config = dict(
    num_hidden_layers=13,
    hidden_size=320,
    n_experts=128,
    experts_per_token=4,
    d_expert=48,
    d_shared_expert=0,
    hidden_act='swiglu',
    moe_layers=[0, 1, 2, 3, 4, 5, 6, 7, 8, 9, 10, 11, 12],
    router_score='softmax',
    normalize_top_k=False,
    routed_scale=5.66,
    balance_loss=0.00819,
    balance_bias=False,
    router_z_loss=0.0001,
    init_std_router=0.0082,
    lr_router=0.0015,
    num_attention_heads=2,
    num_key_value_heads=1,
    head_dim=64,
    vocab_size=8192,
    norm='rmsnorm',
    norm_place='pre',
    norm_eps=1e-06,
    positions='rope',
    rope_theta=100000.0,
    rope_fraction=1.0,
    qk_norm=False,
    attn_scale=0.125,
    tie_word_embeddings=True,
    parallel_block=False,
    init='uniform',
    init_std_qkv=0.0207,
    init_std_o=0.0,
    init_std_up=0.0207,
    init_std_down=0.0,
    init_mimetic=0.7,
    optimizer='soap_variant',
    learning_rate=0.00275,
    beta1=0.95,
    beta2=0.99,
    weight_decay=0.0,
    lr_head=0.00632,
    max_grad_norm=0.5,
    warmup_steps=200,
    schedule='wsd',
    decay_fraction=0.934,
    decay_shape='linear',
    final_lr_fraction=0.0,
    batch_tokens=65536,
    max_seq_len=256,
    doc_mask=False,
    train_tokens=425300000,
    max_steps=6490,
    dataset='wikipedia_en',
)
Below are experts of layer 7 (counted from 0) of a mixture-of-experts language model. Rows are named router (the router's row for the expert), gate (a neuron's input weights, with its number), up (a neuron's input weights, with its number) and show model dimensions 80-159. Each number is 128 + 32 x the weight over its row's rms, rounded and kept within 0 to 255. Numbers have three digits each.
After each expert's rows: a language model's description of what the expert responds to. This comes from a sample of Wikipedia text that the model never trained on.

# expert 4
router:065114183157196141117113057173119128134086127108086135119118168089105154143101065149081061160091145149168163151105160140123114126115155113099126119167133124078188116120100169161133108137121195126162163139172090110090104086152074114105123157
gate0:099099138161103116129137145130106162124157136083117077104154124148132120157163145156122145163090156156123105106156146096092096148102141128153180107133120137102088226115123122193165068086173168168115152211145120075145124067168159112149138135
up0:107114145114116125170125167150074156132143131095131101137178115161173110141099131146190125166129165149123114117159121118122115159137193141160112067100124145172112187086150126184154057139145130192131125211128160082161082103105131146117095128
Description: Word pieces inside names and titles, often French or foreign, plus relative pronouns: Constitue-nt, Duc-hy, Téchin-é, which, who.

# expert 62
router:120155166144183130106104078159155167080096102110115120099136159065081183165137084174131116117101163111128143143125156124122126145092131110087107134199117132100141138091139149146130143100110175091150124126171201081124172080153143126111162170
gate0:133183151149159124149117117136084166144109099134123132131147156124103160149128133145114138086120109169135140139065097155172198205152111118166098109120111112143139182126174179124103120121082171128120150154175162121134140126121130168046107083
up0:173149127152133102150145147173131162167134086136141114140145084131119159166137134175153144115109111153101146125102148175180188211141094114196056092078123086139158193143179142118127141134091143127115141127147162130158152110090127138083134129
Description: Common nouns after articles or adjectives in technical and descriptive prose, such as engine, development, market, style, flight, settlement.

# expert 13
router:118121185123188176138103103147169147117113107151146127112149144111078175153085093177115126184105119123181131193121184138134086109142167068061099122166156166084173162075167140155146129142184194077166159136189096121075136121134100147091138155
gate0:161158165133145110131127120120146153168134132158156099116112174088149156142165128165142115122146088144152076141164123157172072091110109098068112198142116107085135143118189130161113154163175147127099115157092134103126121084113144124111174122
up0:122143148129021142109192136105128148150135133133164106121152159129146159150167127164197161160133103126095067089168121102068064079178103117091113115121054093158133164127105086141115087149145146084119095111130108123255138132091143158107148136
Description: Cell separators, dashes and fillers in wiki tables (| — |, MPC · JPL), plus the preposition of in running prose.

# expert 61
router:109108152145199125113097105131150108106105130126104073069124150120102149128135090140117068124107137130166186164139136172103096114130153084074123126227157183092155120089148150170141170076149164046112131153154082145127122109170164174104179148
gate0:132151132160120096128091131129132146174087098096122096129068160120143157061196121169114119140151135129081179102123193149155170161044152107095135127098156148101155142163076153084093167097115121132150142165184154133156104090166175165159134120
up0:124169149138082045149114128125188176177109098141148059093112081156185108110108136189098134222160134120105140123156168152089150128096122115141169141138151129110175126124082164128129131151100200149132087184202138147127159146163126143136187139
Description: Words inside titles of songs, films and books (Strange, Life, Story, My Name Is), plus row-start dashes and pipes in lists.

# expert 57
router:064120151152170164091119113132155154123104131095105104095159140102106151149148068146125100154088158116186124155109167145102093119135190108088117164213153170129142108098157140187122143149145168089146106165128183121068130119181153133149154157
gate0:141076132138174124140078106164104106132164139096122140118116123172130128150090114084106098180116209173136125153145114159120145080179176110068119174165111131117137057119169102150132139188101135093085116139112126160059059091100106125144176149
up0:118139154132127130085121124095123144096078161162172064119157161083064126097144144132161086119158124111133097088066133133124127165095121151166146137135130140109155152144114139133095139106151141140166118097163094113126161152154082113090144122
Description: Sentence-initial if, And, When and you in quoted speech or informal writing, plus word pieces inside quoted song titles.

# expert 49
router:113081137113195134109094071144155108108095154141097097095145176060086162113134075144106116148115109125168134160163136151122103146106153099052054126203130118090129157098147156157111139103102152064140120153125170089086141106150133165113153160
gate0:129178149087111152105147140093176186144194148115145136118123118043083138125157101098083132124145136169094150152132223079136173145052142136149117134140129146103112113123108124083136157109164120137119110121122204155073178161147177102172160103
up0:162173132103167124142142114085153169164161163110104128128130126041075111154156112121116160127133109208098133143107175121110180152089182155125088148144090138091104117144096105132133120099164137149119122153079194147057145220092198131148097072
Description: Nouns right after his, her, its, their, such as way in "makes his way", time, career, home, debut.

# expert 32
router:093129219121183162107101094155152150126157088132093101138125153072108185130162092142141092146118125106163118144149157166117104084117200122063112116169132151110164119094127112158129140153155183078110167115185156113075135089175127148107130181
gate0:149092186068086109130082188186097132092190138107119165163182106102133108107091135069118149178102116124164116120094134120188106161095167108142139172157174141111149139149103134138161121096140122128160134118158139127168096075187128118162143127
up0:146066170088122134167093179184126117168168146132076090133191108095162124062154131080097099160145121123101188153102154156178146183093197118143157145157145150109161149155126091164136132096135159128140188110168154122158066111148182164143106164
Description: Nouns and word pieces about ships, aircraft, engines and trains, such as screws, shafts, ship, aircraft, bus, especially in propulsion specs.

# expert 24
router:096164175150161143055109049161135183099113114141126074127159133074100161147178084129110053092091118196169112170134174138131111179131125084091144130173163147097193074111154147117151145157129138084170120116165116072101134073153106145112161138
gate0:148108133110156139140087147099168111125152203075137118131156191127089174148097116067124108082216146134146183106149114178172121176140163068147157113162140106106107099132135227113113097122083112142093110077099111122146106041175066085093092100
up0:152094109179118129151110199115194126117121084108125098099167121121127209150166149201138113113076166127114132182140131136172131171163129143214142083109056158189132109151088102129144135126116104098119110103102125134050116179140106146083115131
Description: Tokens in biochemistry, chemistry and physics articles, such as active site, compound, cell, oxidation, plus = title markers and "the".

# expert 20
router:096110164139153142096134091140125149108116083100086094088163129086099169156166084136152115162084104153152127145116150154135093120113134111089105107174138147127149093090198131149167149143134158080179129137189157116080188139168111174086167198
gate0:105220104153136162119183090097080115046117138128155127093083133120101120097115114081109120132134101130130144160161125090140147113101131136142194109125147102155147121128102153121118119123082121096137158124140142176074126140191162080130132140
up0:136109158104141149105123164173134126180152108131072159138121128158093149130119128178091147137118160201138125111118099140135143124170138098104064184141143105090159127100071080119094123081213121070122089135133112089166133139058094120138111119
Description: Biology nouns in species and genus descriptions, especially flow in flowers or flowering, plus species, fruit, wild, grow; also sentence-final periods.